Experts of a small language model.
Training: a variant of Muon for the experts, 577M tokens.
Below are experts of layer 4 (counted from 0) of a mixture-of-experts language model. Rows are named router (the router's row for the expert), gate (a neuron's input weights, with its number), up (a neuron's input weights, with its number), down (a neuron's output weights, with its number) and show model dimensions 0-255. Each number is 128 + 24 x the weight over its row's rms, rounded and kept within 0 to 255. Numbers have three digits each.
Before each expert's rows: "raises" lists some tokens whose logits its average output raises strongly, later layers aside. This comes from a sample of Wikipedia text that the model never trained on.

# expert 11
raises: "ț", "ously", "ville", "stone", "ational", " Athletic"
router:127146134119165163153098156106085136133108137156086113150146120152163130136095124099092124142130163133138156120116107121083130141118132138115111101128142107150109119118158094142096107148157160116132159144142159135159136122136097116113128109155074127120139118120127112099144072130158123151150129150111140119133127112088107098122081155107124195090083078124118159115091123181125105108171137139094135104167150134122118118138108135097152147116122109092134144144117151138097132119173093139119132135130107119139152057118109103179132076144101154154114104138145166154153130078115119140134154142100113116122098181135156152172161131100119112153076146171090143115122135150119117131146121139142101132124158147132098134143103127171146122136180120143147098156085157145074107129106138
gate11:141145095135108129126152110141152139099129152094170106100083109133134149134117141124098115141136118134171145165146145131121138087077120088088124167181183112146094135165138123108110156132132122112114126140104106113149136136116105163142105150159093137114112111116097126153126140127156156093125102116120133132131113102140180101110108100135112121125168101105134138124095120129092136116170136127145070111100139189087102151073128117138108095165118123124106115133143111111078105126141175095124094137129100142113146130117090148110129081141110153137138116143151149095134126131130119139139112099111084131135103103104104187173149108172132120125122155143146107186110117118138156147165110127100144138115107126089098114082111112161161093149115151101095108136139117136074084125082150
up11:142100132121147140149120081108141126173167116144180114146104102130127122084130078135130113118115143175112117119143113147128079106116168070127141171102109140092140123122134100127071139137113103135172099168147107124079131105125188158102104128162078136129154114157111113139151108160073120124168144160139138115167160126139130111132120095198130127154118171145154121144124105129175127124105112142157161136097143126116137163083109160158133137184084140133063103111117122142112154147125140121126110117092113164147109104143145139149122165128108127134149116141108158142147121104103107098140194154152132096102116131095136090122121130087125117139128105164122125142145110134166104115148110152128127131147096147098095121162118123090132170140130124124128121141124131114104113119123115
down11:137150171137113178142118107137110116125132087085121117104166146130108149129145139124153120107087154110119104156104159108151123110126156095125130086169115111147167088123126169150157107099168108113106167120123115135136091133165126111154123106134122156107121144106135115077127153085126146133110144104171156191104093086136114140118122142143138107150129105125128116131129154124138108164107145118137136116097111099102127095181155129146136129116131117107146123108168154099129113166117134133131079127122163162116127134130127118150159124088119119146114123145139164095129133109103150170168077134145100163126129120150138123123100175148113164143114142120159106098110143168096137048125159076114143119171124088155154155154079135079150131166160110158157149154114122143143109101114112
gate12:107097121144154099103139094120107102157152127115137071126124110148115131119152133125113170093112094125129125147170139168108152155134103127118139124111144121160117112125118109151091117095102125110117138088099115138113143136178092192119114125156096119131156116127184162175152120126092083140114139152126121097140128098146133096127090127130111107169148130139117132125152152146155097086139108137127079159131145082139105098106115103125160137163130145131089139108145139107087149159135134097115121138133129104152166147136164162079159109141107109145153121164117115105096104103138147123166147107134097106130117073097117146084104116135163171147128112148126112119093103149214164122118148113160146154129098146151107086116151127136104120168144136137081163146113105140132168133128130
up12:147128140095137103116135150093133161160138163120139128115164151133147099139136123086139126110125126131157119123093119134198141125114149139132097136106077112161144126089129102110147125141112149125105100139131096133118126100120114120115091108125149117142118132139125147111134183137168129094151151148117110121126157088113114123132138127135174138110075122144111139105108122153128159147126112087157147133141150175104141139121091087130097107124104116100095103092160139161145160115151113094141144097154080172064165108127116144153079133141162168157153108127134148129112140120105126133107141102154153155120128166136143126101119085111101104133145141144139124075135120111104130145143160154143141124113086145145133138130138064134124167073178157130106076139113139050117165158160095
down12:133131122200141147102120111152111142160138104146134076150143149106117162130156131118106123130116172155129116123130145148136123141100174135126148145113112137118146120120110118088130144109129139093101090096137137121072126178137095127152116070141147147106116077148109107098130097070124104088127128154110156156132157147152108115123082105087143117133160097140152144076125137108114136127115131131126150138131151135113107150115093138142112134129116109089117166120117143124147145133134158121083098101128098132129177137183125188091113110144102175111164122129101140064115109093128157156135089122158134145088110118133127150132146129106129132129081129117108178137133133124118138133110158193172070127117133159128150112123127092100102129166117122140102144173130129122084166124135134
gate13:083137122144106089105185113147144115096117129134126114133147117157141115124153153097133171128107093136138103086111114110148126151126108174152173124108125115191118088124143102133118122065108131189103123124096152103118174127075108115101144158116131078148140148139131121110090127120139103125118093135106144161142124173150131123100138157120123110118122076125132094108089142181139111145138089129129106125091119133056135106150108113119130093105138074114126108146104094090125114099140111130151120165155124126093114147116120122131112096128116135128144165131126157118148153142119144123079114164099127105116156078087133166084174161129100144112104166129125132100151108120103122118141164125067140106127139131133150151165167106149145109134098126122102133127125103125137123118089160
up13:175120155133138158100121119161131132149109161153111094134133105130145132130188141159084115122109128070163140165078161134155127107123127136149111082150131133146100138122165068069103126159144128132121151134155100132143121109120123155116127133166123163151149119118078106123137136138143146127180123121125134132120090112137163120128163128103095171135124090120092103145155121146125157112160119087112153103137104121151138115100173123130137113135140134129104071135141168139110138095121116138126087113086123145169139146134157154088095115127109109171125132146120135150161133118147153137142070100152141115137126149110148088128156137144157103085149189154151129135093133101130162098155113107143116123117154119127137115165157150099106134162179177098167138146126089096139155108152116
down13:155090155179101103120150143187133133116160139155132155116155157076136138132158092154134148116094119120146128108123089145131109104161119135170127130112110166133153142120109172104135150152169129105115144113171130136168134121126136103164148069137137120155099134113176119074091127111107121118115113123092124098167126155130129114136160081115089131147098064119085170159128151129102120115152128132111142136138133119084169137109115157133103110146170088150137084154131108127122131159146088115120105139115133147143153106134152125110142155098102114115123098096115165142129105109129116136105121115149096145098170157113175116080132190123100137123130144154115155142125109142146097136113139143143085115128097091138132140124094169120141129172131159113124131143163165125105127140110185

# expert 10
raises: "-", "===", "|", "In", "The", "=="
router:115107085173102135110153131168135127131150073070144167091174142110149103126186108105124159119125094152133091125159141147108159120150147128132126124124104172144143100132133155105091121132114122126162129123153109114112114128141103102106113089128116132116121125159081120101120139128108131128108150148099102100138109152113094111150175111144136098088128185104131141124139069075142144152102125135149134124108078153123157138141160077152112124124102113157131159097098143131168128128101118132118128108125132116125133100159123163138101173116159113093135168090097125118152104140088135104157103090145149132145190140108108124093101167118145126099178111088131100109135145119155126116130147147109171132112105098142108155136099133113107154169116100124145115152136093130142177130110096
gate14:109113143150135110150159127071130139143089092156107148095105085135132141159150123129153150129129139146090115108125126112113084141129107154109153129118122095119150145122120103112114110151084126088140084141164128119138136113141074120130122122100119174164115189112105138105152123096145145123139145116158136105128132118158128174137149133147127060173099148127072120074107107149142141145125085086135156108115129109115142148121163107122129087126129132140154135163151125099107117105143186106107121093127076132111163147110155130120107168112142108125102144108105087170111157175183194103110115083119138088158104151100142100122162150152092109136141102111102124127149110156120149138090110099186132153116111138118117119132136123120139125101122127115138124074147135137141142133132118
up14:131175083105163134100123140107114107116125112128130128119116118105095162075110152100129135110117079152143109111144089133108160115087148132103119171094145100139115108111143178149111175114146107124172112099129121095118087135090143108140138128147131128106127100096205135141075160158075129153157111086089149145114132133121134128146126117140127140116165155140168155118150148124098107089155122147098126139097140148088132159087143148148101151181145133126073127118132151132146137090149112146145119125136128163123171087164173142113139144124120131130167143144112147110163125104139123146124116111136179167128150117118146136107126126157132151132098138123130166143103110121078089144124104139097120133134090161155092107143180175140115111139124128147158129107079100140144130108157118
down14:139102199131108153146170110112124096097137081130157168135134110103116145130168085123128172123126113131096130169102116106121133087110128114109138135124144106104167107133155103112147107110123134135140144124135142152093141140109131162127099113108082121134110197151146173085094159117107120092170131158175136113118184110118120124112131148114094078143148127136139149107036109124119140101165115113136106111140111140090135150091133130129148101098138102130133157188131098107104131173108133143109130120119085131089163150125132153106161139093130119145114091129135134164091142119142168131117128124157123162132112141105172124157117167131093094130104131083102121143105125122108148163153119078143133112125121143149135126108111101129145091130161168139094111124123130108157126133145152
gate15:108140100169053109127115124135115102074144089129085156125122153118116150159160099129135123132126134121128177109114112116164128125141115145159136119139135121124144130099157097123094115127112071124114135111155153132124139120107140165113128115151098096100171139114155129143115116117169124138125132084127117144156173109139104130142153093100147108154126147123139139160125123155191098114134097144128156116115136128156107107111146151105115145158096178128154162121133129146135095146149148125128127126134152147134094133135127130080120123123129145149143090115118109198126139102137122091128105123123101100132114119154172077114127130130159120158082169138112115115166144116226124140127106145133131144050134110115125131093138170091153109146124142119141117133102135139163127203105171
up15:159141115152082134183137115108162116128138104104095161109148122178126148158160133125168135073126120187132134135133130163147111120135162142132147121113137107135121122106150101157107112116094165145148168127113138143137080120129105114112149125096139137128123132146116104115110131094172139151126132150143106119123114164155129125127127136119166149112153170127147157113156136079077117103125113083122120152154124090140157089074149153119087122185132166077149150112145108094119123112143160179117107129116137135097095114114119109092138089107099107070158141119105138160101147159114159177132132153134091129137122133113115126162160120172123154134123147157119092158141141128163129135133141145110092135130144119123124137115104084127112181167086101128098125124118102154083150168152096
down15:137125099154163171126160106129107127140094168116150135087117130090126122109077128096134116132139099147104139096145146119126103108125072147113103117155133126126163076159128127141131128129110158086078130113105082130144153161115108111108114103146110133128093126079145166119159128145077138118168134100150190162145144146146143079129124158103126111127138130136122066105130147099081165127108121107109089123113159108075136135115102082126144149139139079162110165118111123159159134143121142127139105129137171107139103083161104140145081102136077153100111082129123124128156104117090134132120124135145107134148110094159152155126105098123106147123127098112136124156133119144089115153148153172145119125086146115109157127178146136128151115128128175106099148139111112147130082129116127
gate16:115174093146098114128111155109159139108149100144138139063147152109085132139154144116155116150128143101131117117178134149144120132155128105150156116146146158122154152075123087110145128084143132159146170110135135092160090141122148114086146121123162110118121125185146149152129136140108112109091151115167082142125112131153126134076133140147106168110108132103127133139172140131103117135116162133142150081109143165135156140107101150130094151085122150111147096084135163098089118149100153125092113149105107102161094146123116093158144105132087116102148174129137133097119128105148121103119106085130127103120091107168123144157157115143102103111127118140136103109159156138212115086140140159115101134166118104133103151105111095098104153110104137151158135128114129152147101131132157
up16:126066115138087106165124119107114137156165148122175094139147146128134117117133130144114118132080135114088107145122164114137130102119108127148166107129121199124113153134140110119105147081071128133114163123129159109156092123136157158134162087137155097111167147126122136118117123106138135184107142161183152101115118114110154101129128113072135115195124119126117121123129105153128152139150143121151090150149117129167106193158159137136130130152121133118140121069078091132097127144152113101089143119141078106119092108132114121124126138144103137111125188159116095123127153126102094111121106117141153107092144102083151139136117075135154151119123120096175126147132097117114151123158142106146141124093128125176094131155130105077136145116146157109129123118142162113130139120105106
down16:117109125135120183103133121123144173180134104144130117174114126143105102154154121120137135122097156157125069131134106155154105092119143119124129084103110068133120146113143103140147113121132105138126110142113120105113100131147120142100165117156114143107099128126096121104073112117142145123178111126132157132142179115146099137159144085137112103159160116131103159085120115135161144142123188131120074152107113092140132111122159120125140163170156147127138208141100091150155108124142129102121096101150150135140137165129131105115118132124143091121097099152089120109163127103175109165133140155132128140144134171097130102115082105124137138149146149135074103177142112136092110139128095187124151152100133146102119113147114145096135136130143157115111121149140094108113138113073083

# expert 9
raises: "omet", "ling", "ising", "ker", " follows", "le"
router:131143134118165162155098157105084137135111136157088114153145121154164132140091121096092125144130164136137156119114112121081129144120134139113112103131144107150107118115158095142099107145156157117131156143140154138157134122134094119112127110155076129121139120118127111096144072133158124152149130151112138119133128112087110099124079154107122195094082077123117157116092122183124105107170137137093132102166150131123114117139110132099151144117120108095133146145121152139098135120172094141116126135133106120140151058115105101177133077144103156158110106136143162152153132077116120139134153140102115115122097181134158153171160133097120107150074144174088142117124136151118118133144122140143099132124156150133101133146104126168147120139179118142148098152084158143075109128106138
gate11:101113142151112075104127142138147119114134074129101118121136150168198119108120084138129150114130130122109126093126102152102106152118140136097146150112129087111114171171081133132124134118106099091101120129125112168180118168124113145133141153092138133101143167158134142098164129094154094115138159157123128120110139150150175118179118105113119124095154140186112151116110106135141120195117109135156153133107143148126124117138127118144133133161140126128118141139155121149093134111116108110081101141130125105162098133107124159157129153154144107123060114112069124131126143130151153139132097121130132126098106148093106110161102137064128123095101147130131129122163115100142156136152142104141112143111154179144078140122132138155120126184112108130180145120098091132138150118116196
up11:147139128151081097088094133135135091123150149157122139142122131166147145109115113133117087129103133137179120112135136113147112160111125125082131162157121135129142126102119096160120102172144175137112129115123116100116144175115126126171144121135150103107089100111124136141061114106110090109116098123138151139107111169127061175080137085105178123165076121094136150098185156116145143121144134123142129167123129124108096126102139130129165094121140106177153154146129136138102173162119149146117132176114136140130144097133111157148108140150148148131133114136142140110133115117143120100106121112140112145126090112102169119129112130101135119143144102108087118135124109128152099122122140107106158183139144123184150115126150121106163082187120142110157100113201141142154119137144085
down11:132119115086168115121156105130134107135168175176130159165135135142135119110134148143119112131138135107100136163163127081127104087134137101137120120119118091085125107102141113149168123168174176101078133138129085179123110124113092156135157123094092091104160125122138131105128134115130114109094134108081120148161134157170136119124106116176121117127139169095096147113113161113177150124137122131103151130165104141152134132147093130125051125136117107135133157093070119124139151106159136152132104105124118139162161138102126123129092130166115152101100130093077159151129109148108133096107162112166119133149144128101143107141125126106112172141141131092147118150124158125145109093097126125119170131170111180122136084114167123173145136130105135148146116150167097123107140100129118
gate12:146138143124136137151132121148150125106082105138129138115152134133119131144120161183121102111155118135131158145147126110130110103109120131086136115128091178154162126127120136100138160129163075113120080110104114110130145140119118185202126131115113094132119122153119138155091110119113128164071119124119122130108136136130148121116128142155118116171132151153131100164117134128142129116114096152113127111149134132149086193104100112145154120159134157157133123101131079147120109121147162135145124122119118139110079095134133139122169161141144146105153158127123120162126141099190075138140159154140163114107107115113173173135103127100120176120131132134121081125189136147153119138142109099133142075049111116130057153123121127138124148102162105107137129114142140152134162096171169
up12:121156096115117162123115116143151117151132073128139125141098087131135098135110125115113149105152155151139137116094140139131098168136108104133121097081108195107148146110116139123095101165081153126128115136109127106136092172151121149095169114169117111168164130136155143090146100145144099131112120130166143068133123164130115138110096156148097132133168119132126155149095088105135131163093176111140145152134132147136142120138134136123137091144129137133082118110118167140160128197153101139139096148130173118158114157107183158135111120164113113163133115131130152157105141122132121115126153167146097147134183112127098135166135155161081153148154113122125125136104128106150153123120139133087104129168152126132174147152135144124137142130084148178144126114099146088101147164162166
down12:128104156126088121120128107131114159136135178166130122138116142156095112184106155141152113143139123153168120123147100143120118124111061120117137130149129111144137157143083171115109130141107082131106147075146119116145145131132162176153112142129130107161108115114139131104140114096138129123151171137168091163138166076083114099117074123156091114104103092161159152132115159082138148128104087105119141137119147139117136133139133105126138156133099140107100142137103128103152126107135166143105120140116150165109104080112108071119139086132124121122161119140155106158134141133150115134119134131161108153156124107173110145148163140084120122147074124117130087136143167179123090121111155125136075146140132156123115132139152122139118117106128158118122208108151085131162138115148172
gate13:127111128141095122145135138136134189139109143098115114064150104074097102137112155149080110132095104131105101115147133145151111101153139145149121109139146114112107120145187127175104100132151145155119077072092140101100111116136089157143124132164126145132113108137107131141134147116119091123131124082125138119149155148131156148127178079123178154164167139136141162155117110172143098115133127104120124114159127178195070152173129139136153149143144134169129154107153158153139116146141102104106156144164176144068120141113103141137111144125141162119154129124136152146084135150099103133117139152163093139117121103115123143113105136155139121122115125150124122124143119148139126151108134151123089130148087146137143137123131139146137179139116176127092078124153129098071110143128139
up13:156114130122166132094135121115147141112075078138098147138154108129086103160102125135132131090113181109149104124113153136133130139107108138126104130134116139134136141136096127101153109159121117101148129173149101145181111090137110147124170127110102149147098141084077138149163172128136075084106115120131204148122143162112123124083118084091100131165103133125132116117109134080125178092134159135132137152164166099130085111126117126093130122095161133097115149154150166167109119182128147113132141063140135171113131151105163133110148146140163141162127105118115095130150148122108150154134128136122136149111117138133117124139100193101159151119108139106089137137091107114152112165153129083156103122134138141135103175103131124142153128115157129151095106114120142129109141115133122
down13:164132172091137091141145135063095150143131102113108132178152106118151122171145126143144125109111149105116131085132118175125117161156087151128120100085112137103094116085106134153117157144149127133109151100153103098095144066108108109172106111128107150092130104174112151166142103099127134086138124115142131117125128125105139117113113086142100127155175110098138147155159140125121132164103142131162150107159108151106076112117131097113082122104148132088092094155095116135094104111103183125099127088119140093130140128130134112103090125131129142147088156143129114149081110162136127151124142122106094089093151095165125131115122084154165118166128123142123139104090119138110121112104141144115107101098099130148141161104123125164084120136154118118130165133117126132127170111149143

# expert 13
raises: "\n", " |", ")", ")\n", "\n\n", " ("
router:134079102120143095098102139101182119125122151110166134095130185118106109140123111181135087125123107154146131154113159103172117142135063137126141126133187147114147133134114148148173155142095082117113141086135122091127090113125102122143114189110163120119134125158157148173134151148131114118127134149148132151129113140126146172122125156106091104145109100174126105128135127099121156123127145134166114168150123161125153097129131125138109120166186156127136108106143103134124118155113170118101154134170149132129136181151171131124119119133104125138136139143115117140099123142105146111082132132158126150128136103108075109091126128175140094128165103087157111173163109097129124103090136139145117119131104115138184127140166138134159108090088116133104124086160163118150103143125136
gate12:132140144145150135130110153118101091124157154131143097078127143116147107105136124137151174150137133140125123148169148123090156146129148079137124202123136149147139129123139136124096103144151134135127121107151126067168124156125103119109120154139155080158137129166128106100136171141120143090130168114136128183178140133139137147098127093166132139117119115127149152172133111078083154116125129132152143162163133109116131170125090163095180104109123122109122101104114107125089091141107123091158131104082124109083147099115105137085097119126125127142121132128097103121118120153185135148124098136104098074072128106149109121122130137126159173122135116141121157134139103140132108125139144088127165085130178115127108100168137124118120128134154111175099143150111130173097155092126096
up12:099128127126151125119108140172121106118090111141163141126136082106130111102141127148094115112174143115148121169144163135134155152129110088083096141142091143152151168075100149137130130088151166123120126121101177114160157142116130106131131155157138131114140127107121175127112132142128137103123155122127135133123102104130153136123122127115113129120152090124190139124119113128123107090141130113108134158088149089145134136119177141107164091129145129126096086133109119092154156144106101143152177098109103095154084167114086166108094091117104125089104133140106088134081147127120185133174141167144067119110120125130152169149133116125091114147118150131126120106120092121134127135157115126142157127110133143133154163120134145138109135120170061155105154123118123185158123141134062
down12:095092119157091106123105123111128107121096141132128139163087111115078128147153121114114119091130143107216133109138102096135176150167090128104125137143190101155104132143125128129101126071112135048116101093139134083109153125122137166101131135112136143086102132114099169130117158154110155128097115149115140083141062119137127142119121108156096135092143106109170143129117154112140151117134118112128136142150144106135091138128146130082097128160126167102166154159123107141112121147148145106070133132155136153120110114114106102152131126090117128151141168141140114133140099130167139110107150113150153135109144151127122143139118102142081130163152112113151130150135169119187111154064118118106123163158121136094120116169102105103123146125099138113136121116145149163124117134107137
gate13:136147168116115183168132118141118151109159076145127147168110149112151134102152149112117124117113125104104123090108088159142124114138128121122134083148170116152135110157106158111141092111121132143166139098136091127139115123147146132173158142159111103115145126108165083075106128148188133102118110091148086117132096131061097105115149134104163120121174115129128119127117126156158140138134109150105113139153169177124092174110134165158168154179104104133175149123157134129103107164088150147117169125137108130115141130100118111123098123130162127133144123130141125158140107136145138154144094131086152082096116128118137124117160155135181139132105149103125086130101147112089137074131088134142179125133126129105157156142111111127153111118133122107110100121103155180109107121114110
up13:145106162143106142129150138138135143097093092131115107186085120120088100126154176118138148123132118130154132122142134109127155076153121133096110138135167093098126093098154133181134094126127154151152115110141127110113153188163145130160157143142127111118160094133156093113125089144135187097155099108126141154122122145121128109147141116109091090170097139134092128156132126107145131109099107088094117130150151092156110122138166167140130116145109131098105125134107105137091148134144107123129123108129101171142138189154127070140149190145152132111140112099143123081150137140124121085166147144140155097130141083120113134135149124158096142109109113070134132167101137112097145116135094129103134145090116161101078115117168120149154143109077159142145130135108095135122127125155138
down13:126111149159116129147144156142146146133109083164170136124107139102085146133116152134132104157144119113145116110145078136135128139147123119107147106150132099120155119153109141116153120153133121147141127045060086118154087165159129131119167135150147146109145115130154147139090157120194107108129102104128127145141112166148145151125155163137123155135181138126102132105149143107167186145089115165151142115143152118146177108121138138150148134134131130132133114180163122107120180118102104093084144097138060127116137110109157126144111126143147131116108070135140127134135140162145145116140146125096161125090129135092098102089117108136151149171111150097156138097087109131106100119166104102109165099115112110112152144145141121131140115122148126123174110090170156142129140104101098
gate14:153135155161151115089136110132188153098107146105127121164094110107136107143117140114130143145150132102152172154102132087120111091134144097129106130122185120124117128150107093090106167142128146124127133133082172160145125159119103147124096144099173116095059127134135148116146123151138158124142122160091111117118115071150071121151116143124123118095100157135137099194157093127107140125135094101136078090134140102132139119106169109104154128152119146149139106151156121144155132149152148080135161106108136089122132144148128139084114123142169136120132148150112128134135138139154103109111132126167119138108094170134097131123145134114119164126158174121166098158109120143115156126126093133150140129155145115183148154131147134113137097104128179106108177150170116145165120086137162
up14:159138125143150125110106103141125174132114137071102117161120143112146113127108099121110120164169138157155174138088137074133112119158119146099143115126126114134121144181117149120101145158141153141148108151076179127123127164128124136139164137104162118085043123124159168111134139098147107119136149135136151132086094082139145116138110109143103125095095146144108143171129113130114117137120127104106126128144141120123126162113118122090174127112107130181146161130119139150092138159122133120185134118159117105110132190148136146083135096149148080126110129089091165129144123125126140096075123113138115132109109106136096131115151062116109110117127143107124115144137110163121118134097116118175158144178126112148114094120128155161104087097117133112134161165122134119167144121111174
down14:171120093092145102094116121134093165123146119110112121182114117118168120119086124145107122152131148154121151135077106088103126127161126131128155069118131128127141155170125176151124094136162122141131101121112152082100096110155166146142188129128196110132141134129124134084147152103151077159113158125124153090081100088145130112126145122133150121123097159147097140166140102128113127131137128124120168145146143142096127114152101087105147130105085131123129159129146139107104138149120134113096126122195146122108136114132140125124099137121113089130140144124153126118155129120166112127134114139145104062138071134142126152150139136139092099145143163125117126094110094163123088106143171126174160179170107125158090093135136111116116133103100143116132125137094162162153117115141111

# expert 8
raises: ".", " ", ",", " (", " and", " in"
router:114145127121075118144109071111134098098121139093113123147094080128113141153150203158129114121132139080137120105142110081111157113140084149161137166128128112123120157095152106137141116098078116157115080167125137115091133118136150104125120135130119095113134128127147142110097167115156120140090137126118147134126144138147178161121176082154139139154140176109135113130160156168120136139102128111141127073124105146136150104119130139103121144152154120176129100123090101055120088103112090110146107147136122139145099154142093140120106145088180107134149143152178156116142153167142130122098143124114174105127126111134143153088102085125149145084109109164151120138119115163158142135142123123109122119134102137136146139127110155070073121098138136111130124147139136095123138119156119
gate10:151128120153168145124111147119158114138120122139123135152116148152166160126147161104130124152094138162125114151113140126143123163097172154145110095134115166144103090120146127129114141137125128105159132122165168103170110134147088100140179117081176141114158139155115151104129143131122165092127111092107089094145118150076131134140139075108149110135119099133144141156122135139121103156111106170132133130094185113138130086122098102127082140144173127078129137131137091099144151110144124120142125163090083126150065110113121122113147188171181106113127110116091096136097132139083117148129109140155094142127124122140148121144113098153117159101132086147145173131106133129128121096133195143107126140141116138123138107132132094060150106131159144134141121159161091139121129133094139
up10:088134136133157126127108147157154118125131116133154131129160153121165113135109153109130163123125148153129086112123169109056098131103163075112110095135122145106100118133151137124127136127134109141127128166115190147161108131133122164173142113125158139111155119149138104154146162111147057108129115115174137123111134123040139133119116125144132113112154166160122123132130141123168083155100139118122138142118164109149137106113136150128127116116132082150122112111138124150119173124103116112153102132064121178144105085126137119119120123094103145105136141136055125128095169115143173081122142127140140117084176106122134140131102118103143132110097149163138122139091110146134087139164157129155128124141097132078087134129135133127143160119109151098146203128117134125090120144124103
down10:101105133126170173121123159138174100119122145104141144112139169146112139137156126082155142082071121125124133148112139108071091113113133138087152111158100093105116097108134148127099146158162136091154133145151145129089128136158072108127151132147111129139153151153126103145142143143142105151128116100111124154127145105101159117122100105112113108104125105107111078150136101081129110104147119172153151137112143101127104101146094109110129080161165156125169119128134180144133158116158127163100144109091113135132117133117118113114157175144144133094136123134112071171091155130144149135113183147128124097116145148118131136168152140113111141141155130155148147128108135098138088089150192118151089157149110172124171132141100163115119103161113131096140116125091139150097150116139105
gate11:138116121138113123156145174109144078170135141138135185129118142108120149151084081119116115146111106106141156155169122147122128142129115108121135149137154141124140127099132136127115130146132099102158128113104107094141119157143134127076136103091188101139094173123143134154103101103128131108099112106100104110103139131154140147173115130120106113144149181082150131120139135116112124107158147143151103130178121122131121125133140145133117134089161148141073058118152121116071147103101176175085132147135115147105077118130140147126077098123118098128159143114126144093140066118150150107139138146173140115139130107095112128108139154139135171122133135128156118127115145056120127149103095089166091098134102142142117133136119129147129136130125110117126124084108174160160092077123154
up11:140124100153151153117138110103191128111128109133122115173100128156131146154128089150108121168172116169134163120169127144119159095163121068114144125137135141118137073119087111084150129069152157131168147176140148156128149100129106090149143124140108151160115110132123111168139119118154079076122103121087125095081121154122132129146093102131133119136134117143167182153121117149164173123120117110136144124100135150095073137125128129135131128127137150146120126154115122164077098111132104159148110110133118146142081128105128130116107105114157128117143151154111127173136096144104082158105100155129139155134172138131112116100129137150133163163151167167102140158137142157155142162121115110117149145170127105107144100131147102139145161095118155132129169085115110097143095118118111
down11:136141111151136093164126100112094112116127126141135119139135073137123159173094176113152109111133116129139152109129134128110114135144125096163170103125174112111156148154099128129186156096073157098104128121149146134131128116128170114103090130141146155095097107166138175109098159130122166145110140123122103066144093152145161150126136134168118162119143134146131120137139134148140085149124152173128128121131154122144121165116143095112127120063094184120175106108107144125123126118128140103128142117164133119142107100121127132154148099163121136106143148159112101112123098104127160094117097107096126158167129163145168130143140149141141140140164119165168101129143102138196101097136100102158095123121191111170123140120159131157133111156154090118110136105127153125143124120159166
gate12:149121137150100136137110123180154114158150120150119155150118135120134106164141105116087140126150096162151154139185124130154103169141098114133175190133096120076150106145131142133145152154156082111100126121096139179163096110131128114131118113125138121167090129106143113138168105104150152111100166146110133107136104106109097136160100122118145113154127151067130113099159139140109126141111161145174156111139133140118118139122149103120094143103141132132165119120140125141123147093162089134109115091129141159117117149124119145127158114098157125097119146200153120131108115097109139113150171148116161147112156133157144130132144153104138135165140168136115140115146166126150120118166098135093107154104164169149120105069164148074125119179066175140157144142123130138132121106143137
up12:129155135120105121118142154120134139131121167130105085113161096121149121154132131128161129100146112151168168099140118107144099168131142100149107157079158104142121117154152135123124148121116084097097111124121155186144158136112095137120161129088161129101142177118155170138093153118140132146117164116121124106123106108089108149121132153110124129144123155087096137146080134161167118127154078134109158113168140118128164155096132164149041104133089162152146143112160112135124106092120135126152151126149119130139129106152141103092126130125097136105129146125158154112168119153104166158144155149107163088121151171147138138171136122085144114150133123128179125113109163059142097184131142129125166155123150096101110111150117126135120106098136154154135136112118089122109110127151112
down12:076116090119140156097112098138132132126136158140124117112132137085107133113133178110144160100071156135131129151094130123142170143141141133168106093149138134133116116118105134111104129126162163124122123164134130099151121109163130127105138109078141100142108089131153084160138093116137099128130067168132117130121147177113130135142108131132152162120090106146197122132105105099121130158143183134142124136094100118122131183156119126156146112119134103092129129192120142147124102117093126136149128146111137114088168147121111093143145102161130153150126065119104153137142144122088119109140099106153094099138120077097139105094120104106106129155186146106112105088173081153106176143124131127147104131110150092153109123170119093117151152139133122140139117124170151147127158130125136